config = dict(
    hidden_act='tanh_gelu',
    normalize_top_k=True,
    router_cosine_scale=20.0,
    lr_router=0.000488,
    norm='layernorm',
    learning_rate=0.0071,
    beta1=0.95,
    batch_tokens=[16384, 32768, 65536],
    max_seq_len=512,
)
Below are experts of layer 2 (counted from 0) of a mixture-of-experts language model. Rows are named router (the router's row for the expert), up (a neuron's input weights, with its number), down (a neuron's output weights, with its number) and show model dimensions 0-79. Each number is 500 + 25 x the weight over its row's rms, rounded and kept within 0 to 999. Numbers have three digits each.
After each expert's rows: "raises" lists some tokens whose logits its average output raises strongly, later layers aside. This comes from a sample of Wikipedia text that the model never trained on.

# expert 5
router:466516510489479464492529526480488490498479526525506535414460546508494500504441501497502479526509497507496497487531493461488481476481541515500422452485502518514491508507507499515521502472484510503555499498504511496515534604544483521521504477
up0:467506514525476574552522490477496518496518484485507472485503512495478514460528513496497476469481494520506462455489490462524531497509474495472505489469520514482484484497530495493501471509480472483520481540498519507557483497502519468569475554
down0:488500492464461511484499499480467516494475513490522469526520468511503524544498536451500502540522478505506488554474535527498511484499522486497504488466524506466487509493489491507441497494518504507486521506514467513482462512544490451528525544
up1:515495525512484477470493502473537531478506459500480521512517454504542481490516525512506523479468521523493475434529531489493459522473488472514513526521517547521481478498501521531503500518457479528509496529513558523501478509444467539528536492
down1:504503521470486479501485448463474539456459521485419486511503495502503470484500519473509493512508452456544465490515550471487494508486473495511500532485525508430539503476478503493493511560476530488492490549501527530497524492523485498496490526
up2:507491451530487506529485496482506531470503489479515528503510500512512456520546462513475466521493523508511504495505467442495504485459506541495533550509526510519527462495533508463512516468456489515528526516515549493483484471495520487486518497
down2:489517491518499462443526465502483506501527528533503520506465495492501485522498484505501467523533475498457469520509512500471518491462498475499463516475518485463490459483544541508519519455507505504502503476462489504507489485520513541499495508
raises: "ably", "ows", "shire"

# expert 10
router:480505515467471457490506536490506492513487506518500531478494518504474519496443499515482486514497505496478494477529517461498472470494532507487429469467522523519510516508506484468492496455493478528558508487504495486520529558544493526493501471
up0:498494484553441541485482519476492506487486517451541526501512460467503490513522509528500524492470493520525468494487457526515477485478522515466472502536520516463486500510482518523521466508477543509510500528517516504519489486529485519494492497
down0:492455514531495509516499544488509493482461471468529500500529486500487486493492529490491516515501477513526483467457517506527447504495515523493516509489507465508526493493454514523488496528508512470522488536486499517495498507507522481478539470
up1:491501494487498518542465466504521477515534467501464479536486493480490495522516490528444493452462483512527505511491514499487478499475505459520472482576490511496493508503507496466507500527500522452525442502536501504455512495472476514522473513
down1:537489470496477529497505538506502508521505501483478508512483523543472502494521486528454440496490526515523475510464506446483482505467485493564486485534495445513498514516484520501467535488490487447480456517514545460484478484524457494473506522
up2:503517505462526591515511476484505481444516506539500491507497492476496497496463526473446484526462467493507509526437532524450482512503505494499518523514489483500494519508525528488473525495496506495493524455545506515459521499526540478494522482
down2:528524464467490546502530516500538503468506482498540474501487481531514478512433497472502503519513499497467502542486484494463465507524485494495505521534475517539538513575520478457507526505507491498535485486541507550511517473524505491489494477
raises: "aly", "atory", "anth"

# expert 8
router:479514511483493463454515513490500502501493532518516549462484566504497502510429507497479454530513505500487498505517502462491492499492530509497417465468510501500487513507511486477497496447490496500542503491505519515508527548538487520506508458
up0:443502504500493523538511501536516509487469455483550499488515501523505517509547487547473462534508511513523506514562451444440480510517517497464466542490519541457492526497466528496506484499508522463472530534535519487540491489514505542496503507
down0:457470486525474498477506449515535532521467498499546503468499478489481504523553508504461461539476509484546519495514514484484480545513527499521469507519460480507549520483489555500508546510465476489509545489526507527499503477495501472502485518
up1:524556512502498490499522521505538477488500479477525497500515499531502495499555510499466525525521472534571525472490556525506497522499503470490502527492513500544517477461499555475483519532548503516508469505488462452471477445509481515508495479
down1:510543491513485524502495491527469507473522557445503507487507483534533555470510497534506516505543530532531512530478517542513457507517463516456479497476496527502511500534485524466521486509550505483488510487502490488495529459521485503512472527
up2:523497519523535537533488507489547506530478447484496499499543476534501518495537458532553503448468488510447507508530433520521524541534488506526525528507541478563498472482517540514492502513521527432451491518521536499554508483529503501505550469
down2:464542446516509497472521496509489510525468467457450504497511466516469502544525439516529538446521492499465487500556455513498497482487536514534538493494522429512485513498520532497502520529503483510451526509503510513501466474476498532495505496
raises: "ably", "| Party", "ure.", "le.", "ively", "umbent"

# expert 13
router:508506491474459495461530538477499489511485500542517568465505537520499475512452491494497447509503480509504510465546482424512482522502508510477439484490522479477486494508522514488504484474496511508548496486517504522507522537528498514473485512
up0:506486531561490522469484527501504493492469535523497531488500498486510475490507490528477474515508484486512496465441530477511495481506457497514505497481519516473532472487511479506502497498435460541544521517482523498507502535469462472471494498
down0:522448505507528494495457503511514466464463528509519513497475506474552528477493531512532513502522521492499507505476522537505490488511471526471488438532528504469488477474506513498509492472506488528554462490440487504516469536495477461499484503
up1:467485548505509527519522523524502509550524518520537475552483519537474514513496489479490519429512485464462481504490476512469486524461461499525490504511490514561544495519489467490539492487484460510482506519498542506474461499508522515523514495
down1:482456523523485493515491542509504511532527478514502475515469463563515496561511476498477487465479520488483474507485495508488480509504470500532518518478511519517528509484507469497534503507522475542510529515497516497462513499487485524480523519
up2:479500490524504459504525528462525501487482514494503528471510479503492441508505492488458516505497522496546497453484527527469489502489521512491498527461538481480479458503496474513496483509517521494495496499525500509528462498499499510494495531
down2:510476480501472500524502509506558487523517451500487503506529494516528533493495471513531503425438513530487485507510446525485527469473510479517537502506459508495468507523454492534479499518528484479461519519534485482483472495473514474481502533
raises: "Scientific classification", "- Born:", "=", "- Born: ", "- Genre", "- The"

# expert 3
router:465503502449495480485486521514497498511468538510537555459505535510508499526445506498492449535504519511491493485550496449498468477518516535507424439476519507515494502529526477501500473464483478522524489494497506516507526563522498532502515515
up0:535534486504511512527468516485562470464492516476486528483484504509480485527490518501487463475455513501555524451448486501550452513512522512527485524491520494538525528501506532494494515556493449504476510492540482494481518486507494465499471516
down0:503482492499504536506477493531459507465496468446561459559492534525500460486508499461521542501498471522482525514509501521504530517471493503495498503522525522526510474491464485511524476517504497546474477483530514518479488513506494574519498466
up1:490484537488489481548499480449462503489475511512478507553502507434519495537481469514516479451474537521507508486500474523470519491483486440556485515494503519480493466516516517521500535485500504519521460496508492478426529496499488538500512536
down1:514472493471484478554482445464476474460493511533504484510504481473503488477467479534488472465497512496504500493501501504479550518465472479501477495459528480547472447493545510510485498472513499512545494492459494446473518501509501547533484502
up2:521504460477504495522494506502563489506478483478492489479501508481505488499477521478537517491530502531519470492478485532499470505486499484475472516455481524482460510510484503511485511511536548510510470462470559480498495484494500488480485524
down2:509487532472513526438514544534479549534494511496545518468518493473496493509519485487520494505513549493500499467453476452473507500512525495524486510493533521517490502476445481518476496528509519520473496468494514491494491484510516505457461524
raises: "burgh", "gen", "kin"